From a checkpoint of a small mixture-of-experts model trained on Wikipedia: 35.2M parameters.
Below are experts of layer 5 (counted from 0) of a mixture-of-experts language model. Rows are named down (a neuron's output weights, with its number) and show model dimensions 0-191. Each number is 128 + 32 x the weight over its row's rms, rounded and kept within 0 to 255. Numbers have three digits each.
Before each expert's rows: a language model's description of what the expert responds to. This comes from a sample of Wikipedia text that the model never trained on.

# expert 29
It responds to: Commas and -ed endings in running text, plus pieces of South Asian and Arabic names and places, such as Mahamadou, Pradesh, Bengal.
down0:168139141152127121142103094096087071132128180085140140175106100042145137138092066172107210081149099130126133110155093158132112109139131122133099224141124100089088173225139158152062156113111150120113113149136118107134117117108136085090146120101103111102127139174105097151112115173139164166154186108104145145178119132064103117153164140100079140046132118075105102153099167134151123141163122063147164133056097133054110126154161121090087145129165143124097116078139171109069120134113166101129127129120140115132115126112124161118159090119152117117076156172132165148086116223119173143
down1:121165154170131138092157093119125091149164050121103086108111165130161149165169159124140137117128158119177171109135159192156087156210096182165161094120138100123102127178135134064142134154120104073181154113163081115124126100149155120114084146084190095130105150115079101068080123168077166123105159115124085070119131104056090121119153165191114133109167201173157152145115151136155136072081118144104130076142139141155185052137067090145083113094111120063175143115147106148134110133179137179170088120128151072130106119136111113123149118111144128062144139111144091142150136150098101130
down2:118057139167165115062126096135126136103090091086091130118042094132129104155082160143086085092106129132131105146172149174111166142175068081167126123115086102126093142114088125138129126096080150126081105131162098096131061164150101091139123172150113146187128153092134150165153130135047184076103184208129142094115101189075143167091141146126091092119144162100111163153122150091100128193145126197153072143119119139048125100144166129075120105104164158172164162093120103135183141131183129115145125112099147129168132131123162116138127064114119150112137068116084153146123123102134085117
down3:152091128084111067195125143147168125151120162122105136111115117183104089101192121120104120155154109135180092065120056149080171145113158052097041142158113171121077110129112115098117139084141188099138144122107173095137098103090120092168110135136092108142155113125119178110176160170126143078139176147159108140139129187134105119172143115131140170148154097161153144127121133058158090127090101147160153154184111120188141162128112136097178115144167078165117081155109151102162136073166150099093084117190167102147149116119178135116113113152119114127108072114082097091172121093134226107
down4:108084172193113179136112180122069126108134139155081106124109101150126193150102120148140110147138169151109188126100157143130129068103130114149118080197158138103104144135098145126124099177110114137117143162090091119080170083100157161142066179118141067067132124180187138075119154172131069087140156096107156121129173075139168089130143134153110143134128113111141131129150139143122160120062070151164047106117150125133092138146114102091166138115020133125091113153094072170110113123087106192145158123129084102122110129112136141146144095159123132132066133082052151181089166106109078152
down5:101148143096115113129168108125110129112137112100096115099124072136166108187150130096135123115199101111141107146054130097088131157129161178080113137126158170167139090114137058115068121175114136139147126044119165050128130120108136070086100143143146034135176140123087114186110114172133113140094112143155126039108142087100128084149101175073154117194142150097126097110124168093112130116173143162089139113121079160157099100145088111082134099121117151145119149139107071059114125096155132100086193201107145141109137122168129174111083074187117169143131153170097093132112106100146138103
down6:122073151126156154168106154144120147162109070105125131109077082124148125149088120151105145133182096088128091143150152149089159086098082051149127128167174151094134153127123084116160175131117072142161127088165119192171108122096130169135077092107129122077126106115118098180168144113174119125149191110136134118106060102104161213157096116162101100158141172183124161116181084221121141142154102118085128091158128179081111076172126154126130073153154061107152126128100027152155135131096062139087171126147082174111135173117118122120143154126085129137113139144153103101116152101105138147
down7:139086126113136104107093110150102086178169127134121102165172106095085142184161101082158089128113106114151140142075140139212154116167144141122132104107102142089130104151171155120141147119167143123068096142054126160134177052134096140135151098067185122166180104155159113050112158125089172094156172145117154144098083133109131132120137141202136131162095111132112114159090089184122163113070119081102160146120064146082127115100101110050132203180142104092125154122140168092105130086183162125097088128137159097093133127157105096096139162162149126148070152101179107151166081161105086120

# expert 24
It responds to: Word-internal pieces like ut, cc, oc, s inside Latin or English words such as minuta, neutral, scrutiny, plus plural s endings.
down1:153180148095154099120093153026122146112099177095114149157178212094196079182151173128216132082123166207127166146085092118169164114172146174120145166124096108086094162122085167108113165093130131072124127091178128115141155125101177143147141129106118187139145159146135126114066126147115174117131137147138164125112123084154155119092176156096064187131127098138182126091176119156118165145131103122103116134183133151127154117128128100152117170098148106069134164102119137120132118159085091112123099121130104172089101103079117119142126131095103175125079151122153112118020124107106121124
down2:074144154091153138125132127111129114136113151056113121173063079153162121128056100158102154119114119148132116155100100138142123096189100112131100099109113106139088122139105120166135153169099135110093164096142087102154132095137135136110103191149143075145078090140120126173112180145128114085091132161169151150193116112046148131110086107112109124142171160056167129188136149142098146167121145180062135103143094109200067039139064167164121110076110122154121124190100131155151092168142142154100121113159137156101089137204167124076079138167128113096148091136097180109135160143145113061
down3:120141126077126100151108113110143111155191124121126146103156101137160095110173153060124100178096128160117081130113107100121167120063103139143118174165148134181103139125127122090064162091109159106138141121082146162158095127099119123141127149116090113148094103161126101178154174197133077141138135113048042162205140084118104083106145138190113119147192116137130118122134130152162113149076115173168205111142111037114163128148167200098164118170143078206174157137130148112104165160160212134137097132133167100117137152145166194148148111098130077125136142122147161151132103128101123128
down4:118130060101180181115120121181063153073117101102082114148169248089156091144111123150112105112120168146136160092061123129164135187101215100225128098139140115097150156108155133154152096146100097130184153147052137133210058080103115118131095092178113135082163180105108129145119130125149164135104114134072156094114046135126106089082073096148113148101147124123093130100125094168149152111093084113149130135127127155124133141130065089095163113103181095144158080142132147112116114123125070112101157164124098123107135155135102152145127155112172157134109119137121106124135131132123091106
down5:108176064143126134120120109155105107064145135162153144110177124115111144180158101112090058080162111130112150108126121144181160121099169060113048099138132095119131097182074152095078098157103075118094133099130146159169145128134133135206116046135149069144137124149157131165102116143190105063095124174144172129093185118136140128129154167127136094177156152130070131118154120153091147143126204133102108136200120130209181105156135155071118159139151097113110113120183128146145152139159145203112128160138186073157118136143142125106134150107134160125107127166107122103114095079158149059
down6:211136166129215145178143147105137160090108216128064148117129140083134112116088141134115098201168114131193095080123139157102138144143094121157137143161122121111074138070157145131123169099135131109116103112140117114215152179138088141124143187145148092158165123089075111135154179123120101126112148157109133160069126122136145055136143164172116104153164108129114125123173164161172162101185133135135101134173128222108129161154078172145118103105083112145178202139126099078140136115170111135091115110146083141108132181103076118113142077097134113120159147104164127128132206129151171127
down7:139117152116138136127170089154103163141091123122094098087129088013148172091083133068074138161117147122169203165166162106144064100148088109093132110118106166080168135143138106177067160116175119136185113198151123130162074096099109153131137127100120174128118113127108120178128147187099179067139151062114114080129149090079110136146116110155087127125122162139158138123175161130087126089134125126139150078114057087128061126134138124137186134131154102123122155092156123074139128129149119114125090149135181158117208134113109130112188137175180131131160128144112093134140061137089142188
down8:138179170099182132163160154143135135147117101126179114132107114182085053132130161125171084130072115126168093103156124197090132115117143109154172167121171165149137148100158110127167099155145092133175125110080178132090111109117180078150060149145113108147145069180057112139131133116145109130143103125125104090166104123140146172046107094119121131118206116136152103076126133165148130156144104135160153113073163128038095145066163113162160138142184129154113058099127137142105083129113123159146142232136133156177119123135183132123104123188137131071128172157146091152144089093106120118

# expert 50
It responds to: Verbs like served, appointed and retired after "politician who" or "He", plus of, other and the.
down4:172087148197106181112152141184132151120170145077157103176157140114087108122082081150070151186065147053101091188167087185098104131108122149162156126162135160151148097122173162118156169173105103111088099175131086128126079172110100178168102154179077106136113101124096128156149138160200079129107083092143142096098135139123105110167104138145137185091104110159135113145119141158163160130064117132056131044094114120105128123140150083099129105141123154104173127176114164114134105101116163140118177092131152142188121096135149150107173043126117116132139112113106068120110144122088105105
down5:127148099085176160112126191127082093145095137150196175102084107122145161105181123141143090129178127114180094128101079092070135180087150167127129173125170115088139116146110109081155151088128107160107140093174077131145183129113121106145180128130144125155172161133120155113128108088073087074127123105081146180106127131190124112099132117162120080169101086173100178092128083110080114150097143109112171112122106085181132186111107153085190075159133113150137180144113168098077193112129124139019115151130117113106155148084067205138141156173110120093112145144122129156133110112134148118
down6:114117139100150210159152148106081061121117124141059144124117111146157035127137130131152203152053129179119145109158070137067137093130129108129152163106158119096097111112148066146139134097090061131195090078126157133157124175123087123127145126121111134209133137154041106142119203133167132147100114155201104116153121130075134117128126073128086148120149103141126165130195181121147071174141120080084113102141130158061150127183098154111101143160129115141173139167102076150161124139092112065185151114085098137130156119142092114141117121162115167114133115168133130132116131110167107114
down7:160123189132099102104132123154164108049139162134073110166169152124150212133110143141192148123095123098197142165131151129094126119107114161067082162198142153159089138169135139126138112104122123129142164089152129132173055154086143181150185129134134150210153084136126114137072163141146129100121133095121140152097123117144164120105121114098171136094060143117113151159177125141142230174127137144170156078101127171149123164128086114104119104121182136163113120148143072076122097142139103184056065100147154115139161086125124126145146138103146162183119092109065086104146167128111128187
down8:128143108082065143182116192045118108067087151105111140105157132150159078148109161111085119147108125134130124155152109135150100178163181119145104098118127152129128148104158087142176146132108132138127055107088143159087139142139136140120079165093162091094100125122118154123150206110101141132138090160123106102140086096092156076151110090128124143141144132121147150140117143104102158141199144080132111125163173104136081149109166126174132101130132084105130075087148145112214159144139151132110048146098067120167109109167146143173151127150106140127168203058078149117135050175069134222
down9:086061117115123158142122131138170136112121194097095156108114073106125092123089104098186113125116112179113120151168133167138117162125093134117135112160180173120094175139149162143119193143150141147112116162140143047147086078145135114116130136193125193162180087149149140150178170152142150125111145087148145072171111065150145136105121137124121078188033128066115076120112160136129122155202117155159136132107123157118128081119098139113062114102142081139136110122119126109123089102094225115082150041132116162088095118155130122166121067100150144106137126159147061114106077105162141149
down10:137112114143093116124154102120088113139104079075111132077094035090123098153104148148092166148148109175132121144156151128106145094109170082140104124123140123089146120128135126128120135106156126164114074094137178131087072122137131165134150170149133115096136129089126099169105189097157105166093113121132167071084103154133189116160093127084139118135150145063149079173105111148097130159166125187111163120170165181147096128125134133119149120178161107159116104000142182113151119110128113079097065183101085103096143087109134136171144133149111103124175145115092162205156067078106132209
down11:075138135071138141135112144138131161123162154124160073131111141133128119155116121156142150113057069168138169095146107118155110114122178078161104064138092083109166143067087161099123157179094119075159102152173139133134117142140165124146186062154165107097103194131168138159175123095117123128136051093121097071121087154105147125103129192095146111078131136132183166064102112116078075158161099092129126159112169121145098087118146163094104163119120100069139107101121126148151116193080116129096146116125095182144137124093174157107149139166098177132062130100107157113173035126135186111

# expert 19
It responds to: Place-name words and geographic nouns after the or in, such as County Cork, River Thames, Chicago, plus kin nouns like mother, brother.
down1:075178131118113095108111155167073132139164106121111126131153130124127109207114091139150111109157181153126152145104114136088092129111156152131137114157139078081146159111171076095137113162024122153153138090119113118109157077127182147151110141074169125128118129054167102122112117183095207131091117061216110086168154083092150080123153058148120138172100154133143156131108157169155149088096133154106115123123099074124094120148157102111111151095107154077113136135142118127116116177139102114209124232054149135087155107106123136124110064144167097112123144138140137108120138163097158080
down2:159120140107129115057124098131097165076106186164157139108083070184168096149156177103093093108150122160059088168115095105149133118105086118102117129145140139115109134124133073133103172098164135074147104085174070103098168100157120155169136138172147087091117185167167159132117140122080088089131142129088188098150148113061143146154082155123132179108161166071173151170103132115112150183126108176102099113143116076169108186089145153108122176112104157174122166106157108172101134180137103153070161130127149154138087066196136170156182152115095111112134156088117102140101118110192137135
down3:158163106092153034151147179077110161080122157152147165141108183133145125115159159141081050144202130144134128057147111117109122154097122116085175132109079117156117161118139108151074167101122112127141075133110134150134155080176075183116119113099190123153134103136089142122066149120150089157123086157071085092180167158125207153106093116126202188159089080148171074131169143127155160116123115135156112069137126130132171144102117095108123150137066099129135090155163138107145115149104166104103086164093083056101146101137124168162145103144122122108127075159116134134155131105152121071
down4:168155159156154151166148127129092116147136156102138186121126145123110165122055155145149121157125151196156105112122123174107111174157107154129139163163146159180112110151136122154097079137099162163132106164103151091130117103103092117080051165192200160089183174108138180169158058131106092070141130109146146089113106128111137105129166110214122119103147133160093091110185134140088128091075156169128069111058137106139081086149135080084135141064069122099136109134138121126129096163101122166121146170147166111124168167119130128108200124123137147106158180117087151165132095045138131070
down5:140119115147156111169120124164121097040110141132127145119123121091202154169139125113175091116165093132169117080141122168188186152138144153145132111124168094157129082102051081134054167147126116102144117131148133136165147155034096138149109095131166043166179122157146039101108116128112099099143148119067071175137184165097175096077116146178118122171129128166119172174042127100167136095084160177183155110137104132101149118115131149114096114113157154119088173111203126126107108143124137096148145116154127095106118079152148161132146115103135090146124142135158121124091107162085094112
down6:152125173132147139168128151111103114215085080116090105093173157123113059152118138138102155144113118129117088102148099156108122178143070100159055125152124060152129150111151170109174163090120122154192161162135111100158130076078068136144149148139120128145052123156109150139102139153208161117132150079137115187160087086121155138154114096123086153148147138156149153148191090157196118158149163139083161144169110204110110091152137193152140081143084118131181167131126136107106113117144163127097160093140093189126116114172147115104140148173123108124113176122136171099141207139069155084
down7:161112117108181064175179118141107104077103127225141111130116126095107146141096148183119176136105099135180136125057154115131075074129115118168136139109130121119092153135169086109118093084127089144142093151112127119128141195120127078197076156157126127154103132100151136188117144192114123109125132176096105118131124115201210152094102106169126118122119138055075107141123120114147121097117122112062098122130092103107193168091130063103155101084101084154096136102098126111162111158150108153179084186159150152112100174145115099140114158109170108158093183145170163174145079121116168174
down8:103149158078168147171105104180098128113135132098129214092155151149157146144172181104129164154148090175136073170163135127073112134103095078132151115128125187128119176126176120123134133134139132093155134059121209115034059156116131116115110095122181096112096165128136115166114159140127090150162132165155137073125137096136107147131122134104118115120173110132091182097141148077130037127120123092139112104147133189134077110168143146140092109064181171112094094164123173191175060109151127117164156124154106130113076153137147158129178152162150136168151172148163117120164119171152168075

# expert 6
It responds to: Hyphens joining ethnic compounds like Russo-Turkish, possessive apostrophes, and Spanish, Slavic or Nordic personal names and nationalities such as José, Yugoslav.
down0:166128121150135154094113126088113163108130208127105140142124172066138147162140086167145129121081153160125149101092133171194111116112118227141095148170108077079120116177096108161081180076070139107093162122117125133195134120094173106136072082107114133158120103097106093160133139138184142089178131147122100153085091166091134167126173109108123106115139098146103090171079140097104178152161148148123116152124111116136098158101111130122106179169128107112133062149136142062100139117137129065137212153170102169150133165136093146124164105186146076102105228162154139154127101118131087165
down1:104145081116122110153144141076098179105165149107060099162161229151116091110157137126126116138119094130119149111133148151154101115174111129144143244142169122123095128077129128111127108193158092190178163089123126114136103115127145172119124060110130147157114094150110047099119123181144130187127113122090090146121109164106138149107167113134133054161131124226134136115137130141120089100162127114150120144144172076110115127149163152126192139074092103075148147083120189169108130120121081141114131144146043144073093173120164115123093089127141177144164112139139121166129135118061146180
down2:115137155067118166093140096096100088063116069131163155138096147122135145137124142124168165071079141067149147130079149148115104097127052112127119149135131107120051101113086164136152153102122149158156122082153171163171138105157159162177104155113094116177117083162125122146078135100091135188125215123146096153165135117103121175113059177135076135184125151126217140182103124115080219167125105156158149185089118161125086115143107130084083125178158115173185139122153106125146157128135084157132075146161125136142092087160157158154162171112127123112150154131093113141097158143153112098
down3:011136159064165140171152106082142119130110163137171148114121159105120124145176152106100132122115106164150092151144144111071089125063121093136144079125108171147126194125126107142176138173145195137078079099099161133070111131060167136170130134155132112099129152084085164181126133098121159122113113073182075155146152080152121155141065130076077070099183142092067169130143094141108143195157157200145154106147116137130134166137115117121138127149143089167148117133157083122122138128088134153130131172080147141112100124156177077170124113116125114167110072107176194137163125157143104123
down4:124177141157134109158165137130123173091101170113151116124094129146082119101167097121119021130113141122117151098116092158146131179152101184119095128131119132143090102175108134098128092159048138179158121155118056161163122087121115123152095142080110095114184166154112137108124080140134072126127134168150068168145115095169134091116179114145167201146136124145154164117087157133054163109108182103193087088135164110055085128139123043080103138132189108118121150120155165156114118136082077153213102111186144089159110119081106145146151115138114116120117133154082104136149117151095084103
down5:081216140158110127144158124131162170114155127086150124106094084129154135195181167092135137116153145130150145141119098090100168200097131149099131129126131095201147112163096171159150167177075092105138119111154112128142155171151110075167140156072150079145115104104080163118121146097164146141156184171158163086095134118148121185115167115151097097073165191129094172120046109077101152104115146142086129119190129165135189196139127055094117106200165113171133141111169145122149140130120095153083109155125180139169190121177179157095102108115109136130091140128130097136139112089132124129
down6:185143129137159168142141106105094147196137119144131138152096159127110164185056163105099171204123102091171123099134079153152105126128142118146105159151212082109135150141117149084148186088090083070178145101107149157160119141088097165148078161082121080141073085139007126147084111109157101139161148109131097168104150135127163133202111131152134132142126102160118089132157125148100084168158084163116163138154125170152135107135158150110147055117099090105126154132130122131172129089131144149099153059090126134117145155133121161108129117149127100162153160128162134110149239137097182126
down7:115105153172132165112045176161081135134085114124171115116128110111118225131093139121154122105151132135163113167108120119137110120159130082104072166096166134092124123099146158171115135135131127141123130110122137135167128146208165165141126094165119083186099124144121133171147167111085127101099138100125070118174121089114074077142084135139150107159108115120124104160098149151101116083145088124224127070089112171156103117115172111113179093176187147144166132064142152111137144100146167199125111083150211150108122149041107160192136123158117140097146123131146124124042130111155071171

# expert 3
It responds to: Mid-word pieces of proper names, mostly Slavic, Romanian or Greek, in sports lists and biographies, such as Konst-ant-in, Yakobov-ski-y, Tar-ant-a.
down1:156153140075139156092089114113156091153201040157212058147209165105179077162086113082094164133093171116111109162106133128146154155103079162166124117090134118163044147098126146075159131111095063151118141104094082155092135121158104107104117088102151099110126116142068123081147144118130166133135086113161065111128125050097146142129114169133076118104141128106118130079125115079103110088124147127074160136061115112119159151128138143148106102057136103126161058110122111109104123120170124146161135136118141135172165117179119105141108159154153131125076122110148075119133146079126102195
down2:112112138127086109074181119109142133166155155064160130144092095145136135168165143179095093145109133149134111129207159103141124148160051122155160105109133132103078154156108132121159183080139105104077092086074120126115125067165171138129137088155142126125164145099145113091146126156182129078117236145142114118142094138088215129139154168106218094149145172153166091122123187132091182142122170135134142136140151131143121115186095156100103166086140099100182125142106115170094117188114106147127095111156117148132065139139161111101132138122158105102121112084217123157077172084147085141
down3:160073114090107144118128163176105128136171129098133144177090111159125129139149112148087060132152169103117122119106119175057111103132161213120107139121110146133117117128206200129110163103107150164163095115152195097088128099092078142112134127157135092124084097082134146134118135142150113186167138115140115195178118156117137156118154144153106090099190109076173181110125180145154158100138057182136175137142062140104126156137097118162192081141196085159116102125136102123145134100069172129152175135171085141097071137103155156123164110056138094127075110139136132111127154124061152089
down4:172155162151173154203074092159129228067081130103089173128105142123059158167166126123170135105137122115181093173130057073138088126134103074170115157081148146126111111121147102069095100132174084132112165157050123128128130120081103146157157164092082129052151164117156137118133076177131144092128153073132135148179122102128133130139106148162102154141123090179140114143163136131093109106141129160149178108079106090075155071088131094157134093133119094108131123111159125110092136120119150120149145105114114079138159057104150122157107133151114127070168096093160153189094058135128129121
down5:161157074127118110123087096163113104095157123175121156126168012083109126168103136066124103111093114132126126050120128139160176186144124147113113151143152130159134146163090119079076177146167104112143138116157139139112140100123147078228125174136131078179138107138108147129154060095171082121146179104070108094135114164142109141150151109250134123155150091111159143124098139126132160131094145148101140127183141176160166116143090148040142173132136107125179132120142136144138144135184137195125097141156162103150167104155155145191128083139122094132120171174125140148123109110131177119
down6:121138145123113114102154167160102122138120141078170186050081100139144093159148155113061158186120081170086141108088119066153123100122135070152121162126169099096073156149146087148131157098049032113159127118094105150163099170154108148135094130090145095085059107130084096138169137116134127155157170115167151149148108099118153143142113155113071126162130126089061174144158162086117065182162088144096149141113157127102074153163132177109113100135133132118134147117123121149178140102097066076155132038138114138141113120132086130085146100111119121102074160066098117101081153128088149122
down7:106133082154205049061108057160149107084168076115109173116117146087097114114133117202188172154154119137122135090132138094090142094108113094065167128108144165167092109122165156120147152137157107178176101212134162080129076102181187167110148127127128143111149149129132139128109127188101160144113178106167103095129120120177115111085106191158101065143112097143148124143166072078119144120112117172123052118128092115160095121108134146137101116092117064132143110084169122109087122134138128106111086103083130102082181126146162122140137075114123102149154157124105159135199059112126125138
down8:097125148161115157176078123076081109147186084120128151146096136110107148127159174110134107168112139116130114129187094129124169082089055058147123114173139179172152118123197131122138127158069079123078124093110093167058153067111145136158146125123139097153024119128127102157128104142172110153137062098087087109121143158139073167112143111182117155165199109115125147099099110138119133108163082162190164101106092145090158105131136149171162100147146148137116104147165176149116111133108077169144174130106150130111110154113105140204138131167181144120070145118102136130135069143085146054

# expert 41
It responds to: Consonant-plus-e pieces inside first names and French or Spanish names, such as Ash-le-e, Jas-le-ne, Mo-de-stine, Gains-bou-rg.
down1:143170127083076168124168122104167199160150117126150140157160174197167114196148207132157108099123112127163177131109138121121115160109092141109160133112093158102096119106114145088146167099126149178152118134167146161106174133094141106049150086112161117099125134147100151109122164202100080099157105115123123119146125095089107126139132144117064077130149181091160133149146161097164148115118066134084113072171138124102155105112113101187085104049115067135136182130136118179125090149145134193103148099064115164103114163049118150156127076109197103134161073093149114133141188137126139147
down2:121149145120108163129097143137140111169123122128112214185123137190143143162130101111142197098145152160148140126098100120089091135165084101139113135126194152086118115106188089179133154084125091117082101113093146100163115163194133178185120150155149128119094074115140121141053130090119105084130180210180099131152135119104142182173146163105112172086181153129166145184077132135098161148083131122081107173130168085142091173147113114081142146146137181169188165081109094155129163144157107138126091094110159129166170038105117106117126122105099099114105146120114120077152184089133092118
down3:165106086089185109133141153102119120119086137123109142110083109120084109082114168126077077105114085134101145052151099112120158135098168104143091091096150176123119153134115127183084138083129165137119131158056145120091148126107140103129079068108107143098096059155204136122137141120138125193158147074117076161177172117163189192107120120121150078108110081120140196120140132142105158115072136131150161100150076094143120138125104164141145076143150102174118159147100119099097133168186192118176180141169127117148090122106165138070072133166101152160113132071147151089147131103184197122
down4:129100123131099163141149086079132125073119094149181123126138129090065208117154125135159127115124121188101088110106180105157077084104129120159118142108128146102099167196178107142182143130138106192164133179046073133128115120145162100141097132152113108146098128135132071127093074143173144098111101082168144110158171157134179142084130127178117169135120106141156119125113102091147156118131109133111097115125124162100110115087133082113132097121120095102140174138118074124070118180111077147126143088103140021100132164111135147090090053083128136116105151211126136136162125158025078115
down5:118133142159070108142113081102126141086154131144095099120115159146086134158148151161142144091093108113094082145137149072113173122163173164046163137133091201137184104135134111137059128088075135139143155104158137130160139111069122117122132161193115090156136116138120138060122149117113136084142102115091126175118162067113157152112110115181066061117130155144080146106043163217106146097067206149179100119077102081050135088120129134168122146153111122121100114102170143078152090136120124194121116118114127111149111149087160165129122132152121112151092153158113156186084094131086119112
down6:133113110205165144122171114139096117185102100171117108094099151135141112118076161185178167150175109163079040117052128135153117138161105114111103131091174058118082139099145084112130177071079089126213182090136203103142147114101098160076166132136112097158100138084077088144156130127137118132143151098145159143093132132120157149169105181109120086185069075147145152142092124119122138166158113194134162123137150059100130131118146177107157103100090122142151135085092104113120151165086143159121122095116130182137134096122079115145054115124131110100109143162131106095172183148142115130
down7:177148079138148091111108069121136086135149155106125177158136088097144160114141098119143148163117128144118128158088123110114093069124140158121165144179129166141119125095158088131046125129144099149108113191117141095154162121099194194170090105074151132127165101116170107187066127087171071129139095110197093116128105179169173118134126115147071078131041120133108140116160135147134160107045143093134150120134149098156166166084148107111084132081147082160099141098155131125122102154102071175119052104117154115138177143110152124099088072146183093138080081111153129141199122161105119135
down8:085201118132119108130121125075118127151208128100093193112125145159119121097131112160099078188140106090191143112060120091110171044103110085136146182162064187173071172160140102148116059147057166121074086084133102116120107175125119080094162153124165105125130104152095113193127127127121139102170116094088126084120123073166104117093096095142098165148110108123125149119158119107122132102134133137127147149109133125113113125150140157157146172063109126095119144119080199125123111092162113132140096167095099148074113143119167151120123095135149127134128101093100076141178103186092174043

# expert 48
It responds to: Institutional nouns like Council, Court, government, Corps, office, the pronoun he, and for in titles such as Award for Best.
down1:085166121127134115111111133134142092146128072115128091141176146164168148148183100147167121119079173154100198112098103150107130081069168181099192112074119096122124092129188090102133102159117078100134196167141160113120122107111172163113142141144177165095095118142085161088056170164070159164087142053095165114109155076086143135118134152132152110117116157126089152127151138132160126137123122120060117113104130168073083088074080138156128179092153050094198107085125142158129115106147071156111150145124131144064110212137108104143090132148139145096109105102144144112093130146108094158
down2:123114156154151144110123056156120115169087138105100126080054092133156120095159134134145135159076135152154148160133116155076064106215101147128105174105127105126065081098124148092185136138129065176107111108119116129153142064129140103114165115148122119137124089092152132109105092033161164114176183154094173129109128073167155108096134123123107132136128128157197114116146136127098157114120143153084137149100169154125101161167148125104141117070111143152137185124152118111118157174152159118124134179147127193153108062089160177097177114112056074090121197119132152149068124087117060085
down3:129125124150129162120075117113165130144100099113120107115105108156134087136184097093151130134151109133151098118104120130145119114135158177150145078122056130160144154106117107123118165043124201123086141109069129179104058142025141160176108110141093065114130094114175128186089150120133119107141147086140122122127161078123120133151135075121169067214192148106159109140171113071141129144085103092092151152117109067123083098125190112085157067140106143143186106096167127091134107084096099117146083109088173092164093121109158105100055146116125100126092125129069182144097166113138128113
down4:131164111162113141105044088105074132120132116105147137158129128118110183082139169076186158134089126133118140107064137109165141115114103123137082098164101099100130163110175119155124118110074100135133057103093103125175116129174154064164098139151106116067074069106179128164130105121120088138219160137126145119090149159166101080126201145157138163108120149117124151115127098170108138155154149161180133080112157130067075112159108103114126185107151163114110148121154144086087059149168049160148126145112143126179161175130185145156133077137135162113091189085070136127100100138091112096
down5:175185127082061134132105094197101137074157127119095151095129105188104135193105127127134153151168110084195120138123111141096082168081140103125082156139084178172151051141104141078137135125144116126120104080104102194134148140113096123151110095101156083147216165162113176101125136145126075099114124143114109128209136174127103117118116085132127118140108120169114147129083141139131163102082124105080111101130155101152141128163130137119111163183127155102086066148160189127116119128111186177174135140145167122132189068093126161130073102167133139188121145130130118101171143033100147159
down6:187108125152208157129186095114093136212110071170090133108102149138123123154130171140114205189093127158162138069065109133118094082177096073120109142039135097055101144099118124063192155096083124141118123075141140088146157139136095151100123179092095132161137192130106127121139147172157143200132147156126145116122123108125158080073096114134138178165142182112168148161200075084158058146176112128098107152113118141119137090120090137148140127113111110086163166132090084134152099153140141111135149115149134140143109189139113096127145103122134127130086093099136140100121101107140157092
down7:141118201136112114123103096130165172142150072169127161159157128092128141126202088084173137106132124095119120191069131121152067082125182124078102152140129080096125146131143075129113149122188121144095084163072149077120103097123192180168124149108124162153111108142150082150117153147099110153118188148096131096122051153160142093050152084160104084148138121117099195162112173090125120154141165062150128141126118097131086184114176137128173155169129120126144151076077141100113132042152092160123119085138140089102170135153131103159158116171153064159170141113096128166155098123110098149
down8:112171147133118112135159135092137153087142081119126149107091040111160110143148151115162117169152147116118061114086117166148103171087144063124114131117117219210149158157144137105133092152084106117136151054137122187096115063129193159136060154080177089142126179149119130165181098151118122133149082184113087099156117123184120105151092155115146100119180165065114074112091131088093073155131109080113101128190151182126098153159096125087131141157158114166133067166085162088137090146122147110135124138124107102144177117148155120150130118136090111088170069104096103113125107102114138084